Weights of a small mixture-of-experts language model, trained from scratch on English Wikipedia: a shared expert of 128 neurons.
Below are experts of layer 7 (counted from 0) of a mixture-of-experts language model. Rows are named router (the router's row for the expert), up (a neuron's input weights, with its number) and show model dimensions 0-255. Each number is 500 + 50 x the weight over its row's rms, rounded and kept within 0 to 999. Numbers have three digits each.
After each expert's rows: a language model's description of what the expert responds to. This comes from a sample of Wikipedia text that the model never trained on.

# expert 8
router:512443543444532546477465459429559507569466491381516525453505452381506409499469526550543447433525566581477506502575496528534488498424476429516532489548489535494492466427512509579374534532531567513549584558568483469573489516522509500468497514490551545433509437436597493547531572487535532541500512500463439493545503617508547482438465503530562481465585490449447418572477468510476514463391512537501504546546565576378440499439506554537449497549502478454499523445573579513560534545511576503439590468467463482565504454599444443421528487460496464413582396426572498482511513545568511593465504513432458514485467517528504455518548397482475437621363552464525435593451506474566477516515602446518555572455465480505515412471461460486552460538534511534564412450532505549431562463523483
up2:485529550560498483494498461487462521500550494503501522397504458491469386441497514498502513526527539499504612512514514497525483493494515503503545506532499485472481529520500429500513500527585670467501572511471396494492492608643508491500484500537539429470498491437493505583522383494486512538451462505491466479493590515506504488433607375471594506494496533570510402496374436320497503510511492485509512470532466512581499740496500522680499453500447509485513504499422494490510495502495514587508522500510509510503540413458496498467417503475424500525440631448500408504544500389483513508507525494499435487498497516500571494504524434503514499724495500511490496483560497474473533368535506519505498498509562421519495451475531498515532490527521511510486471442486518404508519466504466
up3:568490524460484501484356476504516500492487451375469502361511494537497402494645539594503486559522499583433500582486530510506488562533502499472522425491572516365494510474494512528490503500561618501571508471498473465479368490551497449495506483440493488494500515532628529505483517496518598560346518418499500480617496573492508504237482492499526518520481489456491437497502502498494495499505467531503495434535537488461478529505487481662432511495505480538494541513426495532551501506462491501488528443488483469681488511585534594498463496518537490569476420502634524497498500500480444459518507471393500476469536528453505509495501515501508478505471515496534529506499477499565453446655487505500489506404454496518505495498493557491499494546492606503497548482433490567496560474485468
up4:607489507507525502470496445503496505497502497494475528560511509570473555561528546436503497434391505568502394512520412477517511490516555522517546442501495436604498500547503559383476499474479496442510539384543471501526504507453507483566417423515505485557470398492492496489502502528493440493499500505495372523467390462504502535594303523578554499475452458502493499581494504545501418500443484446495416602518401620486532425575499458567474499490483529499459471519477498526429577491506496613500488512499496514464504504587473512519512572527497538373534528515454521508468495481522496505452510457412494504444446505501606460528491526509307493504397519527579487519440496466516482553572552491477496488501424496501508506475501543494420504442543577495506515528536471741550499510577536
up5:490474454528521499498514429524566529493509539493514637486493500413480508437497654507453425503534494508395490525574499495472579414488450498494556482556500507489506439526438536569486516501475576405479480506500508528500493496491499568534590422490502317356522444501514537555608470490496518503520491506465420463516578409497559505484520488510564500510573496528519501469444484517543504397489233523500527477548493456535521496545499504500502501567497521470563573496546368527503486448505478498490435499488457519518477488471524587492488673460505456510458474521550455497500520489476506486503587395504490501535468545494493505553472457510464438558478537509344498515374492451502386494368559507540509511482496503508495430516498515526503489482503655501522523494506532499544510479500532
up6:493610641499507514425498571565491515483430537493500497500526499517490519553480502504466483501470425503495626508488405487394501524475502490502390506521452504492506443453503488532502522520503482648514494372498513531494426419468497586500439553541373496497572489500481499493467505513509648470497544510498508476521515503504441499470421501513517499496442547524495512501495481496500463475506451508505494455537475511539502580480492490493499493529500499539462499504494452469500503488513451473510447413504517489643411492497503478473418414550500509532497513418511514499512635652403505460433502482510497499502502468500480499536434327468481504833462496495508565487490465505499542524500500500628585576547457492500546504499506505515501490501514506495481501504494583500646502545489491
up7:506500551463506498492460367507352509475518469513638481535490494505478516455494504507557392521562417528511483500433422502542519501502499525494500498489501472430500456419504436521512569418563678459506488498485507493491499431485501389501591493502496536498486476536485499492506533452502564555502489478503511528528503522528493559498502323466579574505533383466537472457510498503554517504622523505499471536535528502540496499499497706406415496499482502509508504534436499498513497502473505501484500509497465477472489416520545510494571483507457503498500631501509338508472630494497479501497487513639512507472478420477518496493495529501500519488535509594502506476627488525498637500496501497437491497540621502592461499498440512512502499483590517499417289494503510429535487521492492
up8:501507478432485492515472557448516500500487581497484499501469482476496438500497495495505529542440559484529494466440506498520536496493497500513491506517468536496586476471489498519513498486502402606486475507399498429399532516499496494487517548506473543491514556448557506476536491498522575511516501474456502506499541510566495504300523490583478492501505352502477516499500382493489539514472437425501546469490346485489489500376513624503569487499463354450513416413492497588570476512588490491495565530518528564395518565576555370483540484497461447474539500462555518504541501505522515509484499536476507515496518623573655515497498500514501394444465480482503501483506552501529574505492638564502498497493648481473533631567552299504501495420513455500474479502496531411499549479544581
up9:641415449498443508537488609525489522530504498489397503496508500501502595500505490510530453503501653527482500497499493509499545499500496519495492528497474503489476449517430588585485542569507448500455518535521562484565499411503509456404397500487552489496561582391501613502519653606503469473477501501502500483410502487515498500474505498532549330502455489561493524498496476495500398460500532566489489554455502510429500555402542584517584500520497487430522495500537494500619499503497570461439499488556482490493497497768546500511564496628487487504508492521478598515466503546535527518483570474654499498495502418505507496497530507488502423479533514471422484566433500496413452550503502500551507391485511499499502500536500362493500481499502501503491513505492495397401497428473492
What it handles: Formula and unit symbols. Symbols, digits and capital letters in chemical formulas, unit expressions and abbreviations, such as H2, km/h;, R&B, _{, %.

# expert 61
router:547448547445566481536455506501482494563413524432557531498542445458538468522428563582584465475561571545441545586498459507602512474436473459520506478530454517570462457407427469551436544501404516523606553533571469471569433446595538469523469437530558457476590442433602459475518540446555531516469516554451477549467477520582543556477429455512533495545516400438436466583445447560582415432470465530544525525545544495462460522477496556483444436570396477471570432581564509480524518498554541520448512545524459458586536453526517547430531515535572486446598496426547530520468540553509524533432403541472451589449421531567604456563498442459486472563469525466500455524574539454494449500453528435523484440466443458579586512487479438448538517417504562603546410525468494523491501517475476
up1:454501556471490493504500438520559467497490500495504645449497492456532496556495567478508426498388551551543475471617520505482498375445496465460506576506518501552474490472457467533472602500576499481462637491528475502495464543452498489543489372510504491496482520505517513443621475435494496474395508499492394484524355520623567554524450513533432513423466514527491486499494498502519395483475489516588573446493589481458483499497501460505502495542502546498500493517520530541484407568489487502510515501517492507569502451536392549510504483580480490517507488500563384463443488553511655507469493516513435500516508508497488465514544504465545500500529567503436492530501447506682418567408575528484544535370440470496554371513514441573524451526474497501507482527544513723490512464475499
up2:471469488457518527495501503449512489520491574514578515493475496507510503553499506516493512445502542502488519501488455452500450417513509441467496465501497513511410501521492503601505506479505485442524457633508455437568529490554485380514516444466587444499517553521519423497488500490490504504506498576350505525497496509518513521457480498515493354443554456485420494536526486506565494497447494499513523497566498622444677479511499482407496390532493539469512539473507542528499486519582644549338497505499500430496693496552459556510508531538594442439553506466486629473512498522577541519362460500510487504501479591506537435579535489438490387500486558363520419520489478442513480366472567496521542554441486461484477497515509418541501501494511504536557494480675520495487498487511539
up3:378481471480415503522498459549498528472486492518522504454517491435517544514256489501468497546498453494534512492496515492505395522410471463422539492499482516484532411492505492495502497474528471499501502500489500417497482482482500500499450473499491487500511537400458576466496482505500490498515504485423487628510440467692501551407567501555537511519505487589497445532555517483501496384481501487534590499517525492535495473493486490523505499572478416433612440517485483488495490512559504495427516513427462493495497547503424534526562495421500537531514505495492633529605540470510525490502551542490499566495508569488498443551507415507486576532318451546537496585495442472470501455433601487530475600553564478523511488500522509534639579519454494667515488518480584537416659556500495
up4:498455617487503495568528480514518457476460606483534495466583468662518445496486519522467514488512522484563419546510533422571503463468541516483506503476462500496461436507521501499474500684398520476492500520485532499576502529530561382532486440449558467500497501465476481501534538476563621589458610497456466461512457559471505513461498342537504463604500485550474494510544451508531407415499448509573565569533452480498463482499562414535456481528546413430506518626481424545469424435501506606496493497483500498500486412439484532477544502429460475497494490482511495457546453436485490647444483507478417508501513515559572360496558477519451539502494586396571506505503543433495555454470546475526489484361480541514451446506491500491625502574504498621499484580519475490495506501517459
up5:495521493553480493483500490501492495487515498549576490460496503570546517569489494503472501413548492473485544473534477486436505525504454553513554449481503500464503441419459503485502499493503502383436495557612514475509518526568490505496470586583509478454494486462495532426614442490553492492464599597509526521524491494490502500489488317502508503423492501470483560539431465584473536463478501479685484548579515562507536501497491500456496497590490436519441493499485426503471539432498564482463492476487515485448510481490499597495521503404528379436784502493498452497487496453499519481499547508526501536438656496565507457480486496532513495481491500499289510571471478470534454518492504506504556452396335507514501508459514504498598515570541513506490474494632492505504465554496479
up6:457497561562507482585478550501540492474466498525531528546508522527498509537361537571485567458513474496498634522465531530586468515357484498450458554484510507517447530433507477564449510619519444494491511499458499489517512497502599503510588499501672491438506511504508492523482568452479513488408523505499490569496396497513524507456502463467501415525494547435516472438447518504452402451485495489556634547550489577520520493505621464524490472468505542521497369489525507570480470487511530496416494468486500520456585265448379438378545507383506498499525466502483498498519495559502509486474449495501409572480518503496517488530485514498477546458485438462521458534422647436574563539490531519541482519454415505496499552513466401561488532494468499517498500486385474519457522510585612
up7:511508514468525469459505506356494502490419498480445508516496469497549495490552503485556517483444455569506542472677450466499487467349389487483498504581476491527488500528518356586479678518484529600510648502498484443577508427600527522503485489490500510464496476489497526467432501510547514505466622579502498622478539577572522496500455486470478488464544475548502508563503453494554416450391467515497498530487516549500507498514580451509429494563447431458514487477632497525510424343544472504482545470513437497553456511558464576474491460444551496502520479492551503496468463493556585515448501595505452511497476530581493512570525431495475490548455504486466471543407590522617458528528520460542497562460388493513526534459491460490470456471578562498508499443461517630468538511531559
up8:530489502483545575540480471362510539506438517506528498517529512493598454494465496481492463502489495511525469480705416427481500501503503439502503495504416514499431492436520499564502643498349525500501508517454492440645499490606652480475527503477520500505504477433514512469547518507645517504425581506411472551461506542566489506446512435516504496471564452473483440560490488584503551498384487562565428595576519511311450498501468612553517484496498500453493499505500539468644447446508458497472510497488494485510510502569434486459499500318504506496488499463499484481481501492623564551480486516487499507527483501519507483472567512516514496497528487509499421604468500500553405502498519483508594484468495435555557513504503482491494467471526493521474336514463555534515468515500540
What it handles: Name and code starts. Opening pieces of proper names, initials and codes in lists and credits, such as P. albicinctus, Philip J. Fry, PER, PETA.

# expert 19
router:483424533423482576491452457455409479510429544487477512514559434428541356469444520525489422477517491536532594550522506478563543508457465401494489547535500572507471457474516418535422603569560593542529607578517432488498491495526478471517484464489488459496568512477565507441478529475624525474444523518477475612479449613557508540427554477550522432539558455524350514537488493469494461490426483533474584477552555568420438515462600522449438460505448473446573473514523508509588509511553510532431618490485421512550537488509502449415516542508500532505507406480615505443529531523545532519474445521382470585462457529559555464559492496504425446578468568436499511572433533483496506430536502519546574515475538454562559518437475445477545459500555608544485453559418555527441507462540466
up2:607507367359492493487503555555494496465500536493488499477487515502503532457498571512476444498498493527491498472504507481479500395496519528408575503549497631515500479498490486594481618503532502437489561517523541490502373525531499526507386506493495504481546475563418526485502494495499547324512489596354513516471489378485500449496500503486448498498497506564500497441400500587505502504510511564495602480502367477498490492514601515508500501519500509461462531621502501507491368510499512602508607590501472581495503503481444497502500482497508499511499534576508500306474488335505518476507596500529431505497512567526470496512492512462485501501498460643465502499489473496510473461411502486452497514497503475604529507517520500458649507518557476501498501448503505436634434510521504
up3:372488487503504503484510503492500471502439501525490500500507506477464446500438497291709484497516529498468501603598499489485498493526496549508602502546542512499507411489466526499528607489501573451354462516491508502457497519529516510547446496475500284440516452481498523423505494498557499355513390552508522510503613504503501515566511488492518628506509336583435478478470501512494527500504470512487501484499552470502504523350499481532510444499528564523626490493493469515500452498512505515491546513496498510443501489457497502566487519454499514509503508541489609498500498453500477501499568529454500488453506538519506500515476500494469516425494505454495500489339531500501500500606493495438603555497565492444537504509529464489497473511502578500499638498474687539450500496490515
up4:486485489503501447497483498492508452505431498502495501496477699472503439511573530608488471510504554509473622648456497429483512504478451442530490483522468561538503598498500498497551670398535500485616523502525449502504424386500436442511522501521498520482444501495563497479491512490441468538496494529572490503508471521499514508503524541507498503499432496518472497606514434451500504545448421572476512515497500456505515529554463563496546493509541414494486419546575476493499457490503610500616491527514459517422488479387512460528493499630500503499505500446449540647474418495497507498498440435503509621636479459494487495498436492413479483512503505503456572532530516522455498446460497483540583492463599581626552499524373586525498490492538516508522391455437495461341503525487579
up5:458353516541485500518498491485497493497327633510518510484487561485492531504525531503515509499507496450433528509502497383517514518523503485571425493506465437491507476459500409500504569512470496516511564478506506494500457503499501481517498503540521481440436463477484497506502496438540688504476549464456500541572478572519479630498494494555570536560515431626337469454565497502530536516459496541494509495469572569506504512490503508508481503634515531518559557501502496514579484489508630504501495494518507475486559442500366509412486528503578455475500526471517542507471653477496567505416495490505499510484489445454497495498461496446571501630476489518481529636560447497488499463521491471553498513498402489534501501576496559547520568506551495501491227526510548499494499548608481
up6:518491507504499571501486500481500524510514505379487489413435408486499485530646509465512464491490516494500492540523495480486515500503501507502515500518502503513497483496479494595549495535495466548501475462541496516493503464502510500537503514425451509503659554497546535396489511519515522519376502477542521467500575500510499503262495505510525620483494498524495481534549487498509407474418500456489427492508560460356455448592496509504502455503545511349525503503485335669558538465596561612499514453448523500496504501563509500417444574664472513513558374468523491538484501498479506455500490394518515463464433511467557481552487496516498487499497500544503517568525492523486482501501498499698473519484515438474508489498499467528504501603611482497532517473509421535604575504459491
up7:520501564539570505455613490463483529571493475440462494497565469495504475514562500509489520424585499511502503435536488453538403523485451492596536494536501498493500379502500476520437518543507495500444584499460562507551477453511546519517470481499501501472465439453368531500493487534509563511502396481559498500489483502516513496623411331463489679486499501497524495509447496519491598503489503583499495506494652600491537511468573488513451499496391547500502454464509541466499537473508460497500592557485511537471482502576511526568522435514550506574510497499463489530326461501514498497515514495545496560454518503479490493485479489448265481501493499418494371484488476503544357501510507504501498538483499466491511496488508505422306543637491517500535504505491609513495435494493506
up8:465488534455500509500506493507435501511510588510501461490553471470441676506484420516501501618508526503391518569500498487630524478500493491459469499582544485521452486513364382498548487551502539486458512518524503474497499475500510426513494341455500495502523408667503499471500525490498454499500681533492531516533493579439502499518499527516508352472481507466456496510465492467495499497587511481513499504542571492498516563513502563503453499505569684496516498507499493476476488479558514489443519518442485420500576471522369499491594478525504467379503486552467616285506510502493499579496516449570554492475548501525508500500515473516521500498497471462502527498498525500502492513501499494457514249492500523451469496493502414489497537514524498480519492524416483500513447524551502
up9:483503499492513490498481475499505503550437504498458500509491545447501374501498500552503496499498499547470606556622499520524499489382462516464534497456500494490494455500520560509495530498492477496504480503550508499513549584579501608499515493501505601507612448503522493493475581510521499499506474670501504584454501496493635554515498485486508498455535507492419498539563495493489508501500481498504525500510362525505500443500356499480372499508501497497500516500501581502500489503523504460221527499506502465497522467527483502710738397508530498474502501501502504498498527540485499453439450455426484601486522508582668494593465500498506489520503477486502499528405492477486499436488502499513500389498502507497494499533503497471498519489483502506507499601480463506394583500508535
What it handles: Heading closers, word endings. Closing == of section headings, sentence-final periods before line breaks, and word-final pieces such as ies, idae, possessive apostrophes.

# expert 22
router:514505549512575545475477518394517484527389512414522524420523401533495462550453603544544510438496498518459543541547522477464482460482534439512500459524466620487459388479480436511528625594499492528531509543534471472521487470530497545507451475540522452438625457442518533468513532479557599422454483548483475509539516542523538529380436427479474474506504471420480448513431388457548406464473467583538511588506529503480411502406522500535485493529434492432531390582473548563526515491546539534424549543485506411582551458542480488469514553476522474499542404451594489472568585524482598563514475488454518508459509542544532419500546405507431477525416558491482425596491450469528521493485540481616563551453449438585585409382492530524530476566546569526489509540539571492498514444523502
up3:518537574499582499481499532489453501527405526454512503303541506497512485423534502466508500502500559472423509508617494499403563560486477481500529500556502497560499509498375453552499637532530501469475520482494325447500524420498507501508412525490500613536485380483506611560500476458490636488504431555478558517465505508500545547501482435462524486500504501382496465499500388646510486506547499508507532501548718507517499504505487545428483496627532588458400413493501526571474500502568505499479522446439459453427504428564490533575466573496513558490506477506499518447453601493499562418500467489488504505397505475493493457543485494500500496497452579515443502528528478503540488483522504414491500461588557517445517431482502498496497458457560514501496430482490552498612464503500493
up4:656487532501508604432466509458507414580399483500522514541488493467479478531515598548548536497493582523449551487600500497502464502514459429515668456525484494550500524501356510527449487491502492340355500427411455531508527517489496479522499437498563483496622443492524455467501516513511517515519461501500502444544544504452485402499493613506500515507500488524526505532505489503576499496501488527459521505506534497509408391372486388456420492552439747610468500524529576443492511468507456530516525505501488534498546439609521493480479471485503492463549522386514490507429487565559459422500487476576556481446482500505499516507439512502473485495483493496516540519484530500535525434494482491485483477469382485529523502505497490541493503495503549534488499450516490563527487708478522
up5:503501558493447487492480508564493560466475503582465490608485493517533503475465459489515498506467554502538490504416445436499515500483552481395498508537356613561501521492500638515463501479484505520500502544594545481499455560509465498529506501470500509497518495497506506466488514556499520485568674443493575485496394506572512465501491502499470494480585351353517460511542479611507487500511503542430436483514500500496553526511530415374508492492453525534420477471472465500483486528500509504493503479504383391514506496471594501482441481516512442428500420511495563507569568502504511500432384578496501503510500444518492506503508688523327508487467551405576500480537501405499581453489496518504499500535413504495655504500542516413501590480609500546497505455502396496527497464473593
up6:494540500496490500439492505476520368502533497615534501616467500546500486441501499498510670391391562510509523461501469519492388539486463496448465482580492474511495513501481453511475415486455497505562504511469570461503465494528454499551497496411515496561429524492501461501541499539638485490530424623436417516468500490481479535452542495526498494493474510525495549494477515501507293524450476498548483502432492456507584502466500504500560486460616512545452489392498526497489492510523496494521479501584499499542493526517427540483417464497452560451568507407570437500518567533540664525459596507500490572533516515527613445499509500524504463362542546507538463502415613499493508474494627500494603510460469523571514472505424503480531479438488529420560540523438536682490497508507498
up7:463489505483513577479486562527438495498479524604538503502484551499503451550325492507513457508508444486500619505498433550469419514500572451500480539538492551501501504395524511537478506527544503509511512624430549495442472500631500431386551529515495491511480586497513501538501486352511503487668586502452535535488504550528532490530531455508496507601504466426425485544525475504498491502457500477532524426695548591510505499406506443517556499454502434465379465621516412544512440478500517504506500500406485512531514473411452472503489464502426503419492500491500495479496611499499533504499482545374503594498501565520498502502550498505509539503493429478520508553491505416465501459476497604586458513495492497571501472450513511656681479568525509537475494477503576491488487458511499
up8:520502528498443591454452558480428529407474500494496501493398528496503482449476508559535518506536530480611527494498488481517370404497396451464496512546484599506501551499497493493517557419519532516507561502470493504507455498471528363515471356577504490576499500422496518430560510497509500514507501498485578503534492541517492544498473506513500508515515502489502499498491477490472483505371491515450487490595725493501499551491431332582501503614498544529516501543499477530512498502525520546459501480594449515443562481550497545502492518500527476507500498488530498446496472491575513520485475541498553502410467505497465501499485532501505490537453455430498514497473497533500462358477474551493386415492509332557457553506496487529523501636502508558555506390509389496332500493684524
up9:564454631432503437519493494500389624501420506567509515442492650482499494502426494497515476478492501559507676499489472471479496506497476492505512670564494501520454499450534505500504556487489490470498512502527487500508579499492476470517502431598495467507454493363494475499491501498469490472556504493454502504508491549509463446507489500504516580568502465501484432500470499505516531502500400441586470543639519504427465490509511475441501460439366505495497467567529531510566458449506608543495508540498460505517475475490526447504574478532514454476492494498599688514512487517502556539494365413453570525462504373599516500600637404431501470565490507408638529506510517496571499500493507500500499501496530523499523648480499522497500563540510464491567500522570443507435500494560527
up10:500504490486513484496519447397490630544493494490498625490499496497509465559497533665595499491493498501495506589515492505500503506502503563448658373526527490562416530523511500492567730509554496509582500497437497501515393498412492505628484499555545505495546493482507445417510437484394500516424468525487497470521486601501536497529490507501505483604511499466503282490472496501548536498488477412456496516667496498512506507497540496499471501588568497509385504513505589422505498467518492523560567394435498538503485456501494475531501479466498518506504501540537461442459503494633471426492503431511527497501505503509498518494502476481492491498519584495483521500498536404499502500454499324479406495468525508509572500567513485445504505500493563509530461453471538498514422499478446
What it handles: Inner word syllables. Short inner syllable pieces of longer words and names, such as par in riparian, char in eucharistic, ach in Bleachers.

# expert 59
router:496459525497529531559436458462559516488437592478572493429514442437486457501473631521464454450585529497417508518561511479455553408474528473446533456516490606544447459492483513553474554554450494447556508574539419426559414411541534552537553480523544381465626422428546527459579511513525519462439556603420480556525443577483564560449434508499555480520524526506464474545445440520514453443419445514555531528489576553474509507499488519468412462631480437476556436531524497582468448473534563586437559547441447477602511480562447527487551508505545480522503437503541585455509556489501527510489484513527400534487486494521502437501491414474390492565511481448440481609469529431532446398487546460532543447498480482520528404518484513416585536515560611563467516483425530539449482481544443
up2:560449736495594489456501492535501349503499488510489504487510498454500500502514665501499455542512496508406500545517500521547493442483462423592500492511506501503420387496448531501500530635498497382531484501506521506514524518479466498405431506508517391523607496498435492476567504508451500483462423492486496517494581495493558534514497500506558512514500504508482456531460498437558552469499471514511489475505574503497465485502499505411513502603495457494501494515508491502555517519499489508499495513481444496539496501473551497521511495578506547501478160474504505508519524512497430456502479439503374500499531499472500508496606498504502523514503501546560511566569500495481475501515471500503417514477474500499505288476508496414499497455502634505528499504503500490520626492501494
up3:529501485500501513489504494508480591500497507534458511624440514405493473500478667451500509500504436495419487504532490500495500482508483502541529504505484488518500539509507473478490498547504499500474502670396502396597488499496559448274517500451510501562476511447522500502596495510536563555533499393477501622503495466550498527534519445500485510541511502495474499539478529532482488331556492531505519498499501478484582499497498500442571500697496468500502566499571537495492514366501469576497372519504507515497499507501498515445514455493508526500504558505552511385556587505490426498486512514497364504434471473517501483507561589505483345500502528664489454438525505500422481501499527429499452474501518471550498490499500673573519526438506410489494500548506518477450498512542498
up4:482495501513502526529498467501559500512495540575488530423456528492558501492524611510500568503515507497494503514492499457520496492423504531721497499498501485499431458427362498500487464657569464422447571461543465405535512494512439303440545461500511486499515493497495501497499496539496553423499476492500496588509545502500638512507498501534499535527484499346520498503391483506502505493554504488579461497477498539501520401491504446497489435648520536500502520455517498500497476498499673513496491500491487476509497506500437450541501498640403481495502428503540560376510520478517517506437452410503482507495520498495514502522626502476537435549544518529564496431506476500503511557499512396497589392502554498501505405458508485496493495497598505668496493493502501497566390442458502
up5:509528501540497561493521489470500500506497489488559557499527498368492509494501499590500500481460563503543499424604498498493503492512397453474500503501477501489521485489490501489496502646516602507497499502451459497502504411470499488520398511571450503510506478509496514360521572430504500530576464516489526394482560451507489473299443498480492480455552493545506505508505453526425497591503496500549621509498589489500442458499501499482498510482503502374505342432454607533624483488607487473485546536520429501484470500522490558500517531475529503524498474500490531532422521505572644652498515513490514500495503523498434451503482490506517498685448502503488471494432542537624448500500526481509502598512511457689522616466461481590496465463482503413509501500456493618504502530508508
up6:503499485502495513510433453482528479583500486433497520500425467669503446475538493499513482444447518506500439240596497477501496577579497467505450496497500497485488423543426509515428475503588400443516500513586499491553493518496533511501404577499500512526453447548521500536411504507519575463499465386530500504501514507449548487498455500560497502323477498559493501549431509487518504617473512600511559459481609547498473500620498479490378498634479483509499488682504502473499514508499500518503492497480499566562553493665519509493481505510501397497503408511523466514502497549517500562533538515501391487467499515506445504495594499484515464487492495488562474500463504504501463519532505496506564447471471507496535384388490523339503572454499502476498501549492491503462484445489518
up7:434501501415575508493541482502393496546493534559479500499477533679537514504479534493485523463455468483513498446566495500528451566494478487503512600499488441584504496502558499403454509502453499495502471484475552392546438467525387415499504466507498492500520454570494495503507521386501476497536634498501501612502393576499443557499375529472480485568526507570492528445492498551452512554478634458511550439489496551494664503488603546505499552552495518593593489473494504502505486348499474477488501499494503533498514502490493499547496499510597522501498498465487444464491300493517496500498515695501396722497472489483491499497516411503440477500516500474523566495562564493510536449492511471491518500470432484495461501469438497509439497518489505521503461502481533500442602501510523
up8:372379524494497611498564502502509507657508557512498500504507497431551497494496443498522632497527550473501457500500499401487494397709485542510501500502503469492472442487506490516501504500425540492510593504503507438528506568496501486500502413485501503488485484500499499482505489502484452486451501476502512500408479565505553442487667506428571501500498508501479504445672527489500489570507500505465496502502431504501500484439454503494342503484447512641498504422506477412531522667502574425510522493531487502372496500504415552505491420495500482500530520506504514535464549519487522470500504523510477492449595499503500460505504555508278534463519500535398488476519506440481499563498524500506485608512472505498503501535523554495507512472509500451490499440367482626506607476483495
up9:500473525498489497542480484494499490265481481535479491472593495533510489500517503477626476552529573486514524527487499505502497268508518529522502502497505571499501523499495489542482532506508519488427491513509505373501503420619508504504617527468470371512493499539505502489444491574498498477511516490492510469620468508498540501497613465545455331565494502401425490496478502483548500482500422521497536504494527532503512500503500369502400489499440489503482504507548495553492457508502640600503518417395482293501503518441502514508453498504476498499474474500425493516550517586507598500501595492499514471493504510532520499500511542528450582462493507504503500488356536501502478519499497566463423456494494480486523500481502454477578514434464495505496579409486500657533421498497507
What it handles: Prefixed word stems. Word-stem pieces following prefixes or articles, completed by suffixes like -ed, -ation, such as un-controll-able, dis-asters, In-cep-tion.

# expert 41
router:545443520458600519554459492473506521605440557440528524516491487441504463473446552573578473460516546534457541568513465487544519498440470443528530524598443509592460479468425478547438572496383553520555515554580451429564512433584590500489483434550547445485578476422564464470500524455521555520519523570462396540432445581551544528475442436512506497532490399446409415576475484551571436351435478513529526533536528475431463536483524523488448477574422483474559446554557499480499515501555541478466532566461442490579523449501489538470582509541567467416579452422537546482448533564539530507472417484476443576442388589555609474574515477440468487595455531499517434542556550441474472480461512433518514459473461442541595530503463438470596536489503569536545449528473505561502506472477502
up1:519510523446575478571492467500503492461427508512476524490485408480546476522431552446492530473494519502490507530510441489499484506504403335506550511580499569494440446466497510510504500515437492494496586503513484429477532484536569488500570434434516441486504510505537483476509546485505578508502494482423500505508417500527650525528511505587594500540487511473291486654495417532489390457387398532542541527476530534420545503502529525523495503571532455484596456523512498551491484512497505517491503428508512402522527497574510583499577529508666463460524470513509493489521501564498585539400390495429391617463430501520468484540511416493457451515520519510508500545503489505489435505527613354483506528415513500499496370499509464462516494552528628523473487504502545585436468500498497
up2:536496538502509506479431276502509473549469495468497500478602511473524531535499536503495487417495545514426457491561499522549500478558516472481486510660482514508473509454503408505506474581498488365499495475459514340599497567591500445518642496498495384497518501413457547500496502391500517500538538570478496538462472483491460515500504483540511398503566391481498505513488431589540411516491485525523529506521521502499509500479506544493490449604458530487501480511578515491587461455498524506500573455418510494521488496526414490523508502506550497498546495483622453499502577496533494609455460487485404509495315497611500472476498493535480452528394554502437525478498530462505501437433489496500529541501502496550495467509390375495470513476504612653527463491511609513455490495532515
up3:525538621475500485501509470472476503504471652590492500486524501436620230453512500489572504500462458519501514572518464466412481500557480492346498520504475503467502502473486472471537497590497502480494488511554496400472508498533613481479628500530517463495493515618505499433377496493510501497502629501460495591616436500532629510509495500521535501501498499401501417533503497512452428500508481503503514431476448572531498460487555498520474498487469387534511552523599409493476486372511490495475465557474531418503496458526444637546502469584674498499498516522548571457487486497483501502508483511468509520533498544473500509507541431452467472493465586448547457550511466461503485458480532376523473599508440534505532508539532455557485535533502483490478505476499496501482500539565526
up4:473451505489503592494422503541497547573502469478513555437572485486495454531492565509486465498445504500512520496479506498599487530495420483529442503496340502519495502514478419492430569495496583532499539496509501495626453441517507544697497569662510435427497510519459500593434553510495512554544495476536449499389501411505480494505491466461449493495524412465489546537487370488456567511434500514502501579520513500512607499476621512502530508524361450517506495574513494496548684401512560575512532564524499498437601361511487487454531505496518492509616506492424409589514521469452521538493587506399499469492495440512606467490500481544453501540491506502500500536465569502477526439538511485449603534495533497505443461476390521599527516511490500500492512503493540489442451499450501
up5:556516494505486537456424378442558490510480568441499483505514496487559479517513564572461500443503493501482473495680491492461524505439507468501505503516513468531483475505493504501492517502508450438510528485508563407518492495529518498544506511499546488496530502451463496499512503539598503448497502486503483574475508507499465672461482485517495465498582467471493474577501410500616520497378477507621488541433516496409500473489502451499484495583501325366572519495538526562552470440493476519463510541431509492565598469511386537508619517441515494497515470455630508491512500492518616500489371541514455579459489428499469411576497498517515484528511606420402477640468500350501471504501508495509588554489500515557491457554500442466604522499518501491513502687454499481520482498492515
up6:500490497488460482501501425500567514442493406480525485453521427496572469553491513508487511482523484522434448496514514488487511447549549511515467531551491525517510481487514476459411506499534672500595500516458459487511481500546570458571493470507519340431507421563481504617478501452533500492424501503478302519444524541501489640487369558579498458511510472508467494497401502417498496531503533505515546572531509560496491525448490576551474529518524412490623532478632506479510514469506473506500470387365500593480513511513490477506559498471500557487329493469533475474543531523523457524508501560277486501471476477508515484509538513499393510504453496501492445611475576533495474419448577454530582542428500580510529480496513545501549476509493521498474500597448528510526590491506515
up7:490525477443509512525496503427529403470498511505532470368687455569502558607511494514523449512491538489447508441484509473426438411479435463491500489500508524598386507490510460523508550530550482527492502521482469469515586496616493378638490444506492502498489509474497493505577441503563477493507530515509412595495508469511539500500430439439535509697463509500496513507495463499418415558511475500603531496510520493524579497418493505504502529466511444459495465548526499465456478434529512505525500514549480499539626484620412539502558493472479482518586501446498588479501453543541543510500514512546510499390644554509496456496516510522504498502423561487497489497509469495639479523427500496447489436497473367543473414522512509510563511502501515498624391469507572395508450596572470
up8:447396526509498508597496493288539491505487502458487514529513501418582292504514488492483454468555554544498558602536456394501469501491460488497525439487454506415492498533491456473503547502504467486499623519474608433595490522505503500492454511493567498445535500408505509498503500432533513494507538561491433497520410514470519658465521497488562418509496492479496490525490454511462490484501496533551511496513588498498503494475546477442486497510496431500613514506491515436525504495505459480495504498420440474470517381498504603413509715428526448458635517474499488510558510536577551593498510515463597557512502468551456495496541496441471477599439514398490409621544471459508461384533577471505464510494491517491511503559513455521511505497507499437489506529504530531480506602534533
What it handles: Name-initial syllables. First syllables of proper names and words after a space or table pipe, such as Sh, Bl, Ver in Verdy, Put in Putnam, Sand.